Experts of a small language model.
Size: 8 layers, width 512.
Training: a variant of Adam for the experts, 425M tokens, 8987 steps.
Below are experts of layer 5 (counted from 0) of a mixture-of-experts language model. Rows are named router (the router's row for the expert), gate (a neuron's input weights, with its number), up (a neuron's input weights, with its number), down (a neuron's output weights, with its number) and show model dimensions 128-255. Each number is 128 + 24 x the weight over its row's rms, rounded and kept within 0 to 255.
Before each expert's rows: "comes before" lists some tokens at least twice as common just after its tokens as in all text; "gets" lists some tokens that make up at least twice as much of what it gets as of all text. This comes from a sample of Wikipedia text that the model never trained on. Tokens count by the router's weight.

# expert 5
comes before: "0", "1", "2", "8", "9", "7"
gets: "0", "9", ".", "2", " \"", "8"
router [150 110 151 106 147 139 108 144  95 148 115 109 139 108 163 131 116 145 137 147 151 101 163 115 125 155 116  97  79 150 154 162 106 109 145 199 133 101 133 102 109 121 120 144 137 123 129 111 150  91 146 100 119 153 153 120 124 183 122 122  89 115 168 116  70 128 173 133 136 105 168 103 129 138 132  97 130 163 141 106 153 110  69 182 150 101 114 132 112  98 162 120 103 150 130 115 127 126 120 108 125 117 106 137 175 128 140 159 119 129 162 129 169 159 128 105 107 126 180 134 118 127 166 180 146 121 123 152]
gate16 [139  97 122 108 149 133 139 146 122 131 159 131 129 150 100  80 186  95 109  96 119 127 120 129 131  95 144 109 169 155 109 128 139 147 156  89 122  98 117 118 118 166 138 107 164 123 132 110 176 128  61 179 135 101 139 140 123 107 141  84 122  89 115 127 123 114 111 102 165 107 102 156 109 146 150 168 125 108 109 100 119 140 159  99 112 150 184 110 115 160 167 129 121 106  86 131 137 102  95 179 127 125 163 125 130  94 142  79 140 141 119 142 107 122 102 152 128 144 130 115 132 104 127 131 152 124 159  90]
up16 [115 157 131 146 107  73 103 136 144  97 103  91 156 138 121 108 107 130 106 128 160 148 106 154 142 128  97 128 152 106 112 139 137 117 116 128  62 114  86 137 116 155 148 121 124  89 125 132 202 106 137 140 151 114 130 132 124 100 130 101 158 124 129 112 111 108 116  99 179 124 130 111 156 110 111 111 125 129 127 109 157 119 157 134 143 177 161 139 141 103 164 142 121 117 141  99 122 138 119 130 129 133 133 129 122 112 114  92 172 113 106 137 156  97 109 139  93 148 104 115 117 104 126 101 138  96 134 126]
down16 [135 132 141 188 164 118 163 158 123 100 155 107  89 123 118 166  94 117 107 133 172 177 134 121 155 103 115  80 160  91 140 150 129 150 131  91 103 102 174 126 143 134 143  74 105 109 149 111 155 135 181 126 133 120 147 114 131 147 139 165 148 143 139 111 135 159 143 158 132 130 108 141 136 130 146 151 157 162 134 120 146 124 123 103 159 102 106  86 116 129  88 137 100  83 105 135 124 134  96 110 138 125 104 106 164 131  95  99 127 162 149 106 138 112  98 120 106 101 157 150 120 128 115 134 116 123 133  90]
gate17 [115 140 108 137 113 144 156 167 145 105 104 119 124 115 138 121 130 144  96 103 124 109 137 144 133 150 142 153 182 107  96 160 126 119 157 104 134 101 135 164 123 140 145 162 143 107 125 122 152 111  96 153 160 160  78  94 102 142 148 118  92 134  94 100 163 154 165 154  99 137 134 111 146 132 114 132 147 131 178 182 129  73 148 119 107  91 101  79 141 156 119 147 176  92 126 151  73 102 170 118 145 139 124 135 111 136  69  95 143 109 138  90 109 133 185 162 104 110 198 133 165  97 110 123 115 139 106 120]
up17 [139 167 106 162 115 117 130 115 109 123 176 107 156 120 129 162 137 146  96 133 138  81 151 155  91 128 152 147 108 124 155 135 134 120 128 126 113 107 131 105 133 198 150 141 152 117 158  80 149 110 132 113 164  97  85  90  85 165 197 119 154 175 115 141 151 146 131 166 103 134 114 175 155 139 127 106 113 149 117 123 149 118  93 109 124 135 157 134 127 109  59  93  80  99 156 130 156 104 173 144 141 110 104 132 111 106  95 105 117 115 130  83 124 133 137 152 100 153 137 124 151 130 150 145 152 136 120 138]
down17 [133 157 110 144 115  97 113 120 124 130 154 121 135 102 124 127 146 118  90 129 103 132 107 115 116 111 124  85 138 129 171 106 101 142 113 166 139 120 106 149 134 155 126 177 203 151 156 129 107 137  91 123  99 104 106 102 145 129 130 121 139 114 150 130  96 180 117 167 128  93 133 151 104 125 163 133 169 101 163 158 173 103 117 141 140 115 130 131 154  84 119 127 158 100 130  94 127 164  94  90 132 101 118 141 132 121  94 109 137 129 140 150 156 138 147 140 103 124 143 117 153 117 102 149 143 111 130 118]
gate18 [120 106 113 112  97 100 154 104 115 123  70 151 118 101 110 101 155 140 118 103 139 125 152 155 122 141 130 110 132 108 132  81 144 133  87 107 122 126 161 105 131 107 160 123 124 138  85 174 133 131 156 125 155 106 149 147 129 114 126 125 113 159 120 126 134 114 103 118 110 133 129 128 108  93 119 107 157 137 118 127 121 135 156  80 127  96 112  92 208 174 132 144  89 133 133 110  85 142 133 143  82 118 137 149  95 145 139 131 109 154 103 110 135 165 155 119 131 113 113 153 156 127 137 113 139  72 122 122]
up18 [123 137 102 132 130 116 121 119 150  97 143 129 119 144 159 119 142 161 112 121 155 141 112 146 144 121 105 118  86 142 142  93 106 133 163  98 160  98 144 109 107 113 121 126 119 145 140 108 133 167 137 114 125 110  87 138 160  81 157 141 112 130 144 130 127 135 152 125 140  97  61 107 117 132 139 139 167 164  94 106 132 106 121 121 158 111 130 116 129 110 125 138 158 119  97  77 130 127 112 116  93 118 126 147 144 146  88 132  82 154 135 122 152 119 179 152 122 169 192 161  81 141 172 112 123 104  82 120]
down18 [145 124 108 129 115 128 122  94 146 114 109 142 119 100 125 150 122  87 117 127 184 136 148 146 136  98  86  49 102 136 108 141  79 127 110 148 106 168 107 118 156 104 124 138 168 121 146 168 143 160  94 112 156  74 103 105 158 113 116 146 140  94 115 142 128 147 133  98 121  85 131 104 100 139 122 119 155 144 137 103 128 117 124 141 111 121 181  98 124 101 122 127 106 164 120 136 106 118  74  96 128  88 135 104 110 156 128 153 111 147 149  89 149 127 194 111 126 125 135 116 126 125 120 113 127 143 169 142]